python train.py --experts_per_token=4 --d_expert=64 --moe_layers=[1, 2, 3, 4, 5, 6, 7, 8, 9] --normalize_top_k=true --num_key_value_heads=7 --norm_place="pre" --init="uniform" --init_std_qkv=0.0248 --init_std_up=0.0248 --optimizer="muon" --max_grad_norm=1.0 --warmup_steps=200 --batch_tokens=65536 --train_tokens=502900000 --dataset="wikipedia_en"
Below are experts of layer 2 (counted from 0) of a mixture-of-experts language model. Rows are named router (the router's row for the expert), gate (a neuron's input weights, with its number), up (a neuron's input weights, with its number), down (a neuron's output weights, with its number) and show model dimensions 224-335. Each number is 128 + 32 x the weight over its row's rms, rounded and kept within 0 to 255. Numbers have three digits each.
After each expert's rows: "gets" lists some tokens that make up at least twice as much of what it gets as of all text. This comes from a sample of Wikipedia text that the model never trained on. Tokens count by the router's weight.

# expert 16
router:110055088211177104146160138083070131096167148131153153135121115156125108128128070161081147172176183137111141166171083093162117082158156113135087098167129108076126161116148143126134165150100151122129140145166072117129178118162076138100087111129046135137127115144141086114167086112054108095124176098109125186137180142157130067155115169085
gate0:112088152100119156153159119073187085099124107105117100086159143162222130164147114162118067156089111192114098128132154197090133114132115082138167148156141171077101151172154146102137094130119158108129126116110125170195147152071134140100083144120084145149114098201122095090158130101133121106170134124098183171099091103125170163120105098100
up0:098186129113122145155121110159133191131103094123119149121184056123149148098098125189120130131120195085095110145072098123074120101149130124124179092167115162184165141145128155140130137150140134117156117159090141143128072133121100172163151106158172187154135137036153095142108150227115136143105153071087160157134126188160119102085062173108
down0:162167185124090082137137086105151154112132134126152201128175095124108167148167131173064105094160143091111125132113144091064099147183127151160130108148172155150141126098118157153097076117149162121122102130102140112132107178102110075138039143149090175147123177162133176145130136156114102128154089149129104109170117137146164086110116077080
gets: ".\n\n", "==", ".", "==\n", "===", " =\n\n"

# expert 32
router:148119117111199148112138102104152109126150144098123109161136064156145154094104114164108138204129131119190153129131086098100111161129147172139112094141154113104132155161091129139118147080081116097145087155139111191146118123128078148095102213145076168086184107134137132130178143099140080083130136092113152127150086109101077105216097127153
gate0:146141112088209123118111165076153169128109111167122148167100091136173143135097104101148146170133079121100149158120147124096191125134175181135108111095126079129123114192030088114103085094169133103098117216143142096153102180113097138130149156190109133081130098150143135120087079060117037113118150136129134117172110124122127151122142089128
up0:087042178132092093180145138164165202125108158098087212129158062117112104126144145115138101102146129149117165103136082119110144119094161139130154100112126152146108179068127121130151139131099129107113109108121167177112094064127145150133158153105119111099101139108104138206062126093107124185186084127125167146109096110153140111108134158082
down0:093121166153101107148125134065126095135150167131087120122118148120089129161111137143145127132165136136124163082130154119130132156076157077170101157130160051116112064116111148155149129201118097137169116115128166081147096164127086144147167135089137138155146074095069206189153099146181096084154202104139129073090122135146144167119107158092
gets: "a", "s", "i", "o", "an", "is"

# expert 8
router:138157121146156135154153090141136080155173145096138100144084139088101153120100100105131138129167158123109128136183147113097102119181164088160108101139119103088095134143123167133154157145098142147171156156196130154151156113160099097078117127162122150157099143146060114099124097150135107129141116046087144136156099120048077125123101104112
gate0:158113143132149121106120126149047171160097108100183148083057165089123155180163162115121165083104163181062135100147169092190151108132119114136112127100141145151142032193141135112132102141100150178118106165174086208117164134146137181158104096170152158143112129064123157097182167120143095104147118079094108158056101167130149074135128154132
up0:148181094124084138154115182141174093170179132130133118138107146123092142110125139133110142123182121116080152098124134178183114112152125105120122167146181144091110143139145134107120135148135113120100007160132107149131145181143118144118162102125210133153174129108104180113145117103090126107098124078187115160104167190147092126133142161099
down0:064148113135161093146112137113209128124082149122170119118110108150118115138139150174148134048130114107106156164189092126111131121113136112105141157140113124108110173122179135138105123085070138133102099130215115159098123102154175072076162177193140122132135157165073128114120142061084108164118099103114170108141111145204192141099120062069
gets: " (", "199", "200", "201", " C", "198"

# expert 60
router:156084086150117178128175160142087061168147140054122147186101120105091168093107110074066152148132131142077148128124149108050107167160102073127123090128153106152119122190107137104124175117101123141133115125156133147157172128152102153157129112106098138120104094149114097149127109127110092129160171112120142104160108179149101092184104187059
gate0:129160077175139126133070144165116171166148172147121186047170120059125193108100115105121132123145109100093098111162138108174155140081136098121089119084116152117101131115134131164119106100171125168079168127103121083082173147151106164140188160140125110196087133103126145134126157130104107143115117156105029093145144097114111100137135161141
up0:087090109166109183083114145059160105115114120182117133137123134135063140082119096133139139159113086089117149143148168104109076185106143157130142146103106178183140158214094138166136138110140089107110146109138144143120091153162140143113166093118141122138181166133091145141114181108176115107159155129127108155147150122071128186079100132108
down0:131111133113110150156073113125103122185121108106117093109139136187124137120113149148141131070096141161146078039165155124104071064139102132101084183093117097155134080125146070106155143143098100194108104183101131178156126098186078162147142115154116117156135099127178100145132121116164097159128155136152107153157118140092140152161105095166
gets: " in", " he", " it", " He", " In", " at"

# expert 19
router:150131091167173126163179123119085110156160157120172159158095090103087151080104091148103155156155157143115119149169178124147165162130162131160083097160173077102161149157101134125179188132098166150092120175166088160176166152139161092126092169152101149137093089184122115094138077129118091101178162117104157172178121164138112073142076140099
gate0:188186146180128159189101124123148137133080123096140090108102093119094115161102141105136164146137109111107130158136073152152107159158167170133115093155193127164121082130112178146090104080130165152098155078114113122163100055137158107100147119189132127158091107142130095074108136093118109091117177107133177132150080123138104110184103124125
up0:199183047112108137138149168160079121105195135173131141106104169068149056148196153146120123104158102152124105157137079046093137217112123134121134166140194172123136192155110129135136070120154112121156104107114141125108074108121145196133139110120170096118110098101112041126129169128140109099127145130102128103158133097154116108106103140136
down0:120102111088099196174112134128039059151078126148123143143082194138118157086143148132107094090113186045081072150085078112156198149142109144103157104095098179101131171123036174110083121153116112147104137121171117156107098102115114142093129153153086159139108158159143136110133128096160141110155162126093136125165100116130149125122113153163
gets: "3", "10", "5", "20", "15", " June"

# expert 29
router:106106069165150141165199068097081135129161193143135084160125083125108070134113107111113141093144144167090106122186106053114130129150137105142123070151147121125111120114156175139224145097113138114209140133112082169117199160182108179151145145154073147160102144170058119115120106156065126151145140115128139180146085117052127123166106100170
gate0:090188130158151131149153132113050117159164165126150104135169156180130127121170174130133170159158117077156135137133077099133114107127134203133061141172127114052127043190158180120137081145125072183133182121130116122100187076145108150188150181095073105135122168166169038098125029095123170117108103113142160118117137120109141169085067093149
up0:136153058106170067092109061088123093151113075134140095101113140170125132133121103126132181149153137107163150128196181102147150122127142173162110087176158129078103126165097061147152101114121144124155147174123112130113112109166165114115101146062072086121115101128107047153147167089147130134115143153158134078167158099095139105158091159156
down0:022149114121143091190140053100014086174188126143171058094160142141083131146131130143127140154149140131157134140151109144138111123139165219133050054107096119087132041099145149152156135146137105182119181163118100102147165070177089165117143148106107117112159085152086115142135119044135146149061128107149129101153154182123126108140111188118
gets: ",", " and", " (", "),", " but", "\","

# expert 21
router:139109140134136131113146101083097087131158162125129117191100088117103071108067080150128125145131159118113149109141132137047149144104151131170094133181186120098087181100078147132169174176143128112089097133142107163147165103110154142132149154124144122195125125164084116133158136120121103055161124122087197122134199132037064079146113135101
gate0:171097136142102152120090127133128145108075119147160135089134101128114154153108111090075145114170132130140157093099095120088119174105098091173124145159149170110106115105124177104134128155114107146118124118078158129113157117121062106119169125075104154155126045112125077171110120140098105128100131109141122110127165206122092082196151144124
up0:089146083167142137120098099090145098087098139079135144183148144123093092089178074149099129087161129114090109156147118113084110115154101105121102095162073091131136228090170108164114139108166147118134095196157125146103149138130153114125116128160103085131124066091087173077170121129162130088143149115113102165160121141104127084140144136057
down0:108092175150112110069093155139108093157111159125123101086111154100141129104140100114173159096130179081136165141153153087122186093061108096156116130147152107200121141145095140117125180103142170123136136055151083225138168112117132144113075129114154145134123119130142122103137113188118110131137124067106096128149093186109114125121130100097
gets: "201", "200", "202", "199", "198", "197"

# expert 18
router:157111089169157133180161120125087103135154170097157147188063120128114136079092070143105160152161138188100087149162159138125101161126178154161107099127175090116142141174107157104130190087118167141123116170172082152162156144150149103084102161160087168159114085171102125096126095101118086078167176100101163169160121153081103079153081128106
gate0:127100124118096120171190141153076103124110142080173144143142088157184177113152178120085113163041104187130088098141147066118138129120156097089100093142145105134152173100102142149114132158089131138156166108133121094198107127148078091182106148117127118157158158181174110144113085162106096105168130096130081211102150138111156156130119163120
up0:063121152148148153159100123113139111139107109080138143162158188096158120009063207154127103184099150134110160125149147141148104126086137082139165142142089087122109095111133102140133140163183189116149114106154115084111139073136112100081157135109133098113150126154105111137135116098095104072169093144129149140079154143130074171092117164156
down0:110151163184158107154069159135095112141120140074170141159065118184152142130124132135054164139172128115131137134142087112078160120145065103101118144124125096178163121137120150125097110060115138126146113119166067139092181104131066117169128081106125122183095123170088130111178092149117112146140105089116078184106089182188201093134130137128
gets: " a", " A", " P", " B", " W", " R"

# expert 55
router:169140141172107121188178045174097088148143129095135140153099111155130150137087115140104160131129172157110132139158115081160122127098161088128115133168106120134169187158192168101162174124073163082108131107157090130154134142151120124102099161088104128149162117138117088113155162114124099106119149048111134242133121149115147113152092135158
gate0:177141094156076149187108146181096164161132140136142175150120132124164105154096115139095091130156134176120157083141189144160147177110116099160109136162121150137106166091125085071160152132101137142167165098138145156088106153182168065151157149054104108157109136061155133167120090129143088199144111144141128072150163126165121066124109122141
up0:067138127195102128094183149083129080108097139121140164107148064128146126151123172136105123148119092159110115094147196153173104169120131066118168179150109143092122095179136087090149097117174114101115075091119139143106142161120108155131121127106159112089139140110160129140160128162166104108117138162110247144190129148156130148077153097125
down0:123106150132134168122141071123048204087150096108172110124095086135050100162118166150135154077106171111170129100099144134099174144105145099113162159100124111097115117139107101114107155187093104168141147175089138091152126128136102146144093148139103143109082159097081085150118087119156139137139096158108129101140088141133155082141135135090
gets: " |", ";", ":", " –", " —;", " /"

# expert 43
router:155097081160159165153182091093084093170151165096178140174084102106115177083099098137118165154128139157129101129154182132129110150159151137167106098171186060088141143192103146119139163155079161154103107184180090154184168136146159115118096157169115196144109111163122110104133075107129082080183138125089129176161179144116111093183079166106
gate0:133148125088114154116161121075080165137164115134068182186143151068169169138165148101075162151113159122147116162129104114112126163125170133194093101116121097093118188165130181133145143116110042117148105170142131151125114113139119150072120073144115130182130142091155137097141115108149075086172121128103106221100085164080067130144162090098
up0:141121100102124116156145139104148164154087164111079129124080121116132092149145113127127109080128117099152168165226154100152103071097161119086113105145126139153133164102146095144118108116132079213115178149140152159080145102085114192088083131089130073144120131204090130177163124135096155160135129128120132111099165113164124162118154140108
down0:164097180158156068124162145114155127136107128079132094132150147133095184073160136113105122162164090134147163081105135120141102108118153093117121198145130129117140099155131127101115139156151098140176148145175101113119094174122129135155139101142117121144087137113119054100138109150112144093149151099131163125084149129084158173140095240154
gets: " G", " the", " I", "\n", " during", "G"

# expert 50
router:161131095181145141162178129123060105133175154117166125167079117120109137093073100183104147134153159175083086145156126126146143133140179141132075083136170088120117134167085151109143158151098175139113112170162101151170162142154157103097090163153115156152115097156121106101128079083126075097155164134083154163162163151111133080165073131124
gate0:192060127188157156150134102117148114098119131111200121139156099115153085131170144096128128161111160137185151119092142131116146097172076106138120169110132077083130162141106151097118092085100145168137139139134105155186077099120140132125159141045107128095159101186138128156132115135146141116169092125130096178117097095137097164118078104084
up0:100154165043129114139168162124165116134120072136117102128168127050119081160135165092106119161135111126139133145139072136158081119126129111108089074148104103124164135125183163095164186117138186120131088087094153113109120159180184172112122164165046158114126119189096133117194104123128157138118201099125126082125137146182167075129178100138
down0:135144125111110130136091119098233167127102119176052116136166103127110122152094127171141104133135158140120142124178074162118139089163139054099146139133107154117116146199139109129092193157206165128102153063107131213094176115095165110134088170160116062099156140125164189126143092121119135132125084152111101072121074083091145058116133113035
gets: "0", "3", "4", " to", "1", "2"

# expert 59
router:151112113135140126138110109127076109130116142092154121160137087108107111111126100107090151166175117138113132120185067116145110157125171118166125106151127106065197137122132170148106154085102154113152085156119114129123132137193096145090089174145139135154167044141125141059155112117096126105161149153124143146180143123097102112137056190104
gate0:125113144120164106224127151120167124175177150119147123114192100199080106148117143095115107076148136125128090117120082168145103138125117130140205146106133124174118115109166101129125171119126146109066140149105182165113156106138110129115153168092083155148125156217109139135119179107148118118138114109137161092108059052113114137145149132140
up0:099092124077127119181162210098162205128109126125099106127164149123107117128100109152151120072107150096128112132133132193149144129109099107116173206094137112134131130142130140127161160114124111154147133154117145133137088142188083084129144130080075085100061138166104118193074130145120108137114129160115189100132051104087148134119147081122
down0:089158152164153071144131132151132158119164134131130068151159109120116117127115092119145124088147129148157185106071123173088172140091119124187157122129108115142155121178135110110104124128189128111160081141104160190117146118153095095187115142074115084110142110138100160105097098100142134213145104139175194088169059064143110109100194116215
gets: " ", "202", "197", " ", "atri"

# expert 51
router:151142120188143162224143081128118088144176158125149159171133098126118111047120121125137143161207132139135090142178136108085145158208143091208119112141151073096138160184182198120147117148126172116109123141179101152129145208139130185119119171126114139161148124128117099113141126098131100102156096057137153141130119135073124140153114079117
gate0:161128131104132135124170078117131136131191133095105056101135090111115145115123121126133120148183131131166161151153034102120149099093194194176124100120167092115133136128171135138118114184161125164124117114109170143111154161174111194122110117086145109165128148081124078135123114115114096117089133122131109106109127189137132215120178109143
up0:229136166102083121138169096140135100136123091138083190102076126112150174143138136167122142173096069181173173074146122128128134165099146172093111134110167119090131055114110174127135067113131144134111141161109072126106187154130092123075160102094178124101132113106114125132135103058088163092129091193161145099085096113120091161126201146155
down0:136115186174118083133090054125118139118105133118132159144105158134134137129176093158154124136149158085092104205166096169150105069112110135096086105098146145079115217126160137150131061129122174130092147163152065136085108169059177117088182147100111161091128102138142076148135079120124144118142153139106132118136143136071125111182149114116
gets: "\n", " |\n", "|", ")\n", "-", ":"

# expert 42
router:119100096134112144147128061127064125111151179112155133143039126083147142141116064109124189138132148164105103163125127075105128134151164119138103056170103147120138212116116094098146113123056164117149052191145106139118154112157156089147107131125138192171090131163170059111097091151120118117111154112091149203123142113145175097140101144122
gate0:083229131121168126134055081090096143134123180126102177040110154101124171118113157121143099159109154150072119112167102123082138153116093149098091152127148139106146066190149095153108089132126104102108114048132089120173111115120116130178089177138194178120065123114175097138076128122091121116120134093102143158118149109165141145117118149119
up0:148188133095119127150071095125154113115104104154125195107111135181140121159120079111095143143071145156110164109135134103145115147122121144113115104070135127142132099154157149120086176178135112121082152200133186172184115116138141156121096169143164107120142090078140164163113076099150171128105105142117132116127109152126102130171099201137
down0:150105130155128074111118093115109123129114155112122176088113124136138136168116142138140104137114157108190147148096095135103085196118120177118141196143109183124108093151165074194081161111111130114158113097142092147163092055126148118171148102114145156132177142110159116078167149125160131172147145158124150147173148108127144129110143110134
gets: " was", " is", " were", " are", " has", " had"

# expert 39
router:162110099146146147128176109102094089134181175092168118181086111137119090092096087160127156135165136183126105131165154079177140137149167130135049092141187065110123150187120159118150178119099156114100147161161117168169163147156089095077099150108129156146128117174103093093134098073125071101177138135092156165179126152095121086159084147122
gate0:130118108141172175085186080149144128143145136149140089133174113126126113080122135122115107130068164135128102125136124065024158129175191130157145113103123084160137146136168124120142134195159114156166092071197119096172158076158119082107090110142112205177154138135129158129162175109113093095142145147154109137128158111119068169121110133103
up0:126103070195059111124092181151116111165130147139144115126118116119098139200122088077122157125104171122106087124118122072125161119169062122123146139106172119078139115137144178099088121124082075116104155100158120122177108102124042103139172115169142140114133099134120067085154155106158115139136089077093126095201074146132144086106136110110
down0:110137138168061110102123114123130188150165152125098110090155157091120170168139072114134140156087174104076103151130136112142143129099163104157107080096124138127159105097097133126152054087118111150106157114220107149131137089092173114102169085116139087207127104115079126151122125194144111165170142148115152108168142185076138103111138148132
gets: " a", ",", "th", " P", " D", " M"

# expert 36
router:119109123157123159144145061092113070142142146125135136120062096119120105115104087131108126204162159141110087122153141127057123123139163128137116104142158108146150131137103144120131146129156162132185087143125112135185136159164062128093094131129102174145100097163104121076131061116143102093139127157063161150157075132110106071113132153149
gate0:146116113099219145090118146163205135131107144095091116108169120124208128125093176128255152127109132101163130124119146150076128150122123118103129159130146111089108140118205137127155129125085086069149115137099167140117139149140145146128163142100177130128177150105143086167115116081092132117102123117128119102118092141136103201105120106110
up0:104123085096111122126087136140196128149112152121148130101158164125152164137093152159221123073107120140140156112167141155108120132103091115155048146148115144097095151132116099141125198157054099094129079124099084156111136136164132145106127118105138060133173187085136172148108177085084146146113156066162096111166127126099124114108093124078
down0:181103110174223118116141131109210126156114177117148112149137190153184111126115163163197153140091152130168056135118141118153127137136155102168145131164142136045130124077188156125163135156069113109149083150144125215139128172095123141143157129120124136131146086124145075147191105083168113098132165086138164133157094096132142168139073118088
gets: "1", "0", "2", "3", "4", "6"

# expert 25
router:163117088163150137147178119111094130146147156107155146166097134069101141088094068135109158133162144172128111160157168081157124126144179143167069100151169080138137133146138171111173174149110173119109126158153105182161172155166164111090090184131113142144120105172092091083121103112110069082173139146075128167168131162113109108194093175105
gate0:126108137126122161126168113119031169134135154131126195151089160136108188130105123160123087155144144108101158118120154111156154118107146110117110095121093133151148157140106096117166074104159135142105059145147102156122173103145136122121139085125092145172084145115127135138104137082105118122176150164148126133213166136137134111169077105122
up0:147126130078115160147091101098191106134117115119137102147101138139160132084156140159151112115098070142154125165103093117101096109138105104147135095156147161122161136118126162128108164187191108160122125093100105174127156160094104046186120154129113153157089116149122141107141160063148072139107126142132184103144144093100155100118089094190
down0:180124090138157187104089103162125147144177147091139086159114145070141141119170114131105095163102115178116074155161142172146161129162083125105170099158166142199117070168177117124080136122115136120154105096119117097115146110145086085083138128114120137139134132059155121148128120046132194121076100164134151099124121140139066146124152122126
gets: " |", "–", " and", " the", " M", " H"

# expert 17
router:149108080174152138150152076143105099213158167052171083131117083148109148109111123125084137160174123189137133229154155102090099115098164138140129120158132094051145160149156119123108162169110138111164141133157059128157170161128137147126073101138082164150122123184143090100153065107098110108137117108094129163137094149112157116164126181131
gate0:146118133121130155098152130204140128209129164093141168091137092143121114140111155093151109102118115118147139127148139142112154195134127163126114151167122140131145145089111142118113155102104095137148060143140158103110173122117110200160117127095116101118094162129124102136162194092105131132166122131087153124132104143120127101085090150152
up0:087138097101111126179154108155169108142189154100140102088142069113181114110118108140089098120144098155101133179088131191197171074085130097106143165199083138123122103142127062087171152140118145127135163141114136140213082108123139131137082083094069105128167098105084158089150136169067119131084076104111178201108126131143190139144166139137
down0:091194159108112134139134110192135147109090038137082200153095135106044063132089126094141143103096080139107144069166071087094190125192078119106169137139126189127133142109124105120133178135114118120165085148061137095146130135139103122066140129157120107146079087112135125129142108132090122129097158140080091164077147142175117102110097142144
gets: "\n\n", ".\n\n", ".", ")\n\n", ",", "),"

# expert 5
router:158129118170162120147167081143113128123129146119147165178132074094112118099083096160138140149114141132131022155128104111089114150144142129155129074129193130132187121152121172070188117145071156146126101144132131152172123112152089171127076170128106116168191114147100091099127028067134094041154183120132140142147162133114128149139135112062
gate0:176147122189184127126144111121195102137079128080093060161198098099127107124133137119060094155131119168104166150110099157072106180081174149085164131151171084088109049115148202135135139197120181088141105050114107070139130137148154121104120106150122136144139116113121173151121099149089112172099131142155167120131122136104067121129169121112
up0:133179065062112157111107176092145068111144191147091135133072136103109140147110174084153138141131138123154165187183102183161060143139168069129135079130094160125145206144084133166142144106145091168184169124106137158126086128076103150132158094056150106129120129103130132160165161134098156121169132061120096091104090170131229188161168187128
down0:104113159129124113102106118112106122135133132118212185108164069182145119138183140146129121122108135112107113082119148141141141140111093107179138163181179133141111165156132081197108143122160157164154076155142142136155208103107167057166111142154162136093074112061120149134135150122120164137078138092146116165063140137128198074072151107112
gets: "-", ":", "–", "|", "=", "/"

# expert 35
router:160096096159138127155159135106076126118182140111157162177087105119098150102094081092111157137161140164093110137166135123151145167154171126133089088157176091096160135168125138094138167110107158136103119157181070181187169162152138095103101154127094164141109106182102096080132104092128078089167145125085159173159144158104120091161056149100
gate0:167134129160122136128142100104123135121111162134172169116184100137126107187093126158114162115104097156059093187163129097139156183112148186134117101110127113108171195118130159172170143133093171172145098121131099140149149140139173131125145092090215170129140097149124122108127058084104151121179176152144113053149092103105102146120125112119
up0:117119192145152076168107097155144103168119089134108153129132164132145103086161134159124086147149163143088119134191094254114136108082121125185169119162144111098111129122122168120147138134094127166116093172209165135120173126163170136125071162142114130185150166163099107098126115101156162213162096139163143155082078108148177129100103158110
down0:112057153185128112150133129106087145120106100050102111105086197122109122084081111137134112093153112162092178154129117137083167131154112172142173135127123172141173124158083096079138135128116144137111099099126119094137128115144144131162146119170098093110118094149110105105093137056135131172118131112104148105150129124130143155124159129090
gets: " |", " |\n", " the", " \"", " film", " as"

# expert 1
router:134124116154150093165177107103095092143165142101162181169095129126084142106111094137109166140161139155093090141174116141142086132158168124126097075150162077110134167152088155114170152121101164105153111171171122156173165123158114111109084167189122161154100098145123117090133098093141074102167134116086158151185139168126121091168102108112
gate0:101125111133209100088112121126134107144082158135145164138064095154144140083137145118145168116089173126144118126089121170087118115137128194110091174124178138174123111186147144139117128096171124107139106096124104135143109153090127182128149130135099124092144139185134090093164082130071159111126162088101088124207146146121132108170080157127
up0:099117124055163144142169106176086169132134097109095162114178146102187154169125106133139104107163142127159099100154146143122148113115116090154123118142169126123129126202141171103104105182106158097138143197112160148071131129124069158097110096161075133184207077133150058146077162175117098102149153095124124168197102078103183129105128099110
down0:084122121150107169119134124159123142174168124124128163067145191169083124159116134211117144087118150105107031106076147143098109111066094140096089156133129103156117168163082091111110202136090154115112129165121111094081082154161124116099189126104106098129168133107123103119088122124121147107146153064113127180184147128122107107141198143132
gets: "200", "201", "199", " who", "198", " had"

# expert 34
router:124125072162165111154159136124065074143154159127164170173076097089108164074080099145087151143137145159099123153181088099142102168152143106128086106161181104135159172124116151146139182095106172104120152142179105154180162147164139107135071153131087176126100098156131102082130109104114066088158166127086160177170144130144144085182067160134
gate0:158086075114188095130136089093218163151156104161183136168116079097167081157122164120102142109120162131135156156133167044079104120088162117155193109090125111140140190086162173097142142126130102137109145113174130097196116136180140163111111148155125120118142112150108131076100059100140109137112142082125135162054167121109143134159153111167
up0:116146145087110166119128118107109163122159125099123130174167135107039115110142103129118147125201114094162078114143088105149118125154176134124086066120175170112136132134151078109138165180137095132111090187129157112106138134196191104147103149153167129137044112163158131096118106136148182114166110124119142154155175070141126130148095157125
down0:083115108098151133064132090151150186062163134183203068222128146190103119169107119161112138178116109125117164114170167074132124190131167136145075099098089061149115156163188109104120142169111095122094120105129146079137128124135112065087087130151118087155139097110108055205111142148177165103081120132141174118040064106125125140153106113159
gets: " |", ",", " in", " (", " Party", " was"

# expert 61
router:144128074151165125164162112119058082124167178094169153152076134093114127107104087176117181171141175165138076133161130131128127145162163152166088099150190099122169155166120158102151176130078167138117121178177101147158150131146111116103075179117134150153127092147098102082155079107108057093196165116107159157153106146112131074187079175131
gate0:158129066163181161110154106155144134147117157152173154164073046100136147108119163135166138167127137158157111184105140146119101167116148144145105115148070138095164176071106131138167105085114119095168134151188130134196173173165169112034097133154066131170116148084148125141157124113107129099097191053140174149109124065131115071127170155109
up0:183139177166145136129153130090086151038097115152141175136044110059191135115146126130160119187110178157064085178121087099106155166176110127140137152179066069157140103152150111104104158112201148139135165187153095143197135141114108098124166213051149086126089115132143083153120115182103151101082154127105081097135148165131061128184137179093
down0:117127138119148207038128140151171103045136089146112128203107178137070161130140136122114127212107164086120146159079138161129100131145140092131125104123131140119145091130086114143131116143111111099086150145174119109146118147175141141131148108139104177116160123079132153131133131114119092180097137143103137103137170115155098109157086218097
gets: "%", " the", " be", " Ch", " her", " The"

# expert 11
router:159119094167171159172173116117080110133153184100161121182074098104105135073105103145096160150159144161116112152181164087111096166125178125130096097146172062101188154157092157127164176149086184176133122168169097153185183161142145110098126177118099133140114099165115089075142099103112088074159174131092158155170150167120123097162081135098
gate0:103058129061188131058141144162074113143152136176143145201117104140120122125132119148083127163206171161102144145108137115128137144088145209147102057148136125099149153053092086119130163114107172099095119112135086117100093165132115122115091093083123176103160136091142099115125112119143159093151078161132094148149161198126123177119115141172
up0:134140134127095120115142154158119162109099161161117147170203094140104098132150136210131140139100188123084146132122081157124115146105152102153177096135122104091107095176135139169122110136081134131120179143188182087137116106144126154132143122169149095095111061085106148140196149115142121181111104154151190121158135174152123127141053100193
down0:139155095088149112125147103085154102163141103141107083115121083137120140063172152154103055142124193124189146140078130185141149114099114162153101132140100127111123095196110178130118104106073146090069095156160134162099155139107123075169121098156171194110150108147147119149142167103161111172162125167154081145163121114152165115072110089159
gets: ",", " J", " one", " City", " He", " will"

# expert 9
router:153107138133124153118156078123112118130117141133158128205107164133117079107095055136128187123154128133114074134164184077130098099091190092132115130149148084134154139156123151146165126186040187153127114173207112174159132114138160181052128123091049144153159125175036125099135063108117087118131124146107151134150130157101064123133095146130
gate0:182116148076163135131085109088139128154106166027135087130108125132152211129134117118146117108105174135153124078141123113117163155153112143153099202154142109125107099159113139086120195120160139143097069107129177105145121147091125180147092116136137109129151098112101119092153101142120113120111185155190130164125152111156088159164112115135
up0:181114141151147157103099092130157095103122148173108154147082146083146133151127105142124134170115097103133110147116180154093120142150142095102133165133108162120140199104124129121092123140116150094105117112103144128096135117134093126132103153217104157111108102072138098137145110103135089174128086160172072140169127115183120149122161169160
down0:078123104099047150127150107095070110103123115149076154113141139188083123085154129085105108125108148104110129183110048155110161105092095091129142042135136125107114109120084154172113097100138078102132139146129149123118095144104142150134125098097121126150166150103101216106131044116121087147165069106095127106135128109152103093125091162090
gets: " ", " $", " ×", " Conc", "Notes"

# expert 22
router:138092137125132158123156128086069096145141151131141140147096150135103086132143086177111142161168140158172111148117133114113096081145160054182099080113130124094112130123165123092147139114094180076178088220146134143153113108154119108101123134076155129189136069163068078159155105140138114097107171113122131163099114159055102113185076151091
gate0:139053090101154121183186145136080059138128113129158166123123165134141150137156119116106146101095111126116154098095101121159118148129123126157112149141142171119113000217148092082133115130087161149110145121058094108085156175110064114118166151129125167160149118116108111032088149127108154203100074097183172072071155096135099155129113157139
up0:105177120088148151112084170060167135112137126085151110115125184135122151043166162110096122114102115165117120190138140117200090165141131148128084182049090023081125082132136093086106115130136165121151100126149109153145150123151078095141101113112107114161075045098126165132143161131087108152129118106086114133155089131110160168143100118113
down0:091154103142075140091100140104188093117132116135144161126124122110168147080146124134112111076131113174101123191160158095157154158174146139106065136141114079160149151155121082168102131090137151130125147121179118133104163152089136118114124181155090092105137114113135131096108136155167130134117116150164100139098116108097174117154115165077
gets: " the", " The", " a", "The", "'s", " his"

# expert 58
router:173134097169167169142179084025123127157142124106182146158142070085121134094150065131128150128132114182180102152211145111131158101166156099133126111127144068055134161171126148094104172138060132143169122150163109179147181123138063159094134157163080152133114090142149077108137131055147130110123139106117138146151081147132090142122136204071
gate0:109146123097066092120131096107195133136108119113156074147066128086127129142130103116088149202180125090170119171147088076130145181120130147154120108156121082086173152207136210150142069126037077119173133114138159160118150111172149135116078143134150113159119077129112062195137088144101134132099127122142120178134131125142177127131170141060
up0:142114109151086140130151144111189117104143110117141135132088167157124160090165125100115125106135119177179152142137105099110167126180127125117131099099095148132147133087169129143133153140158182102139155129099186097136166089159169133141081136116151143100088121077149069097126162102124116126159151159172196089147183177172163154141092167109
down0:135113142152152126147109078078130183163176119114173059144099169123181110109165161111157143128058115155085148128097022110129133100146165162136103140117130122152121077159137148137122092114100099147153115105187085134137063046083143164145225157140117139063157129132193163076133169106133063146109084133093118090128172083090181150117126087133
gets: ".", ").", ".\n\n", ".\n", " .", "\"."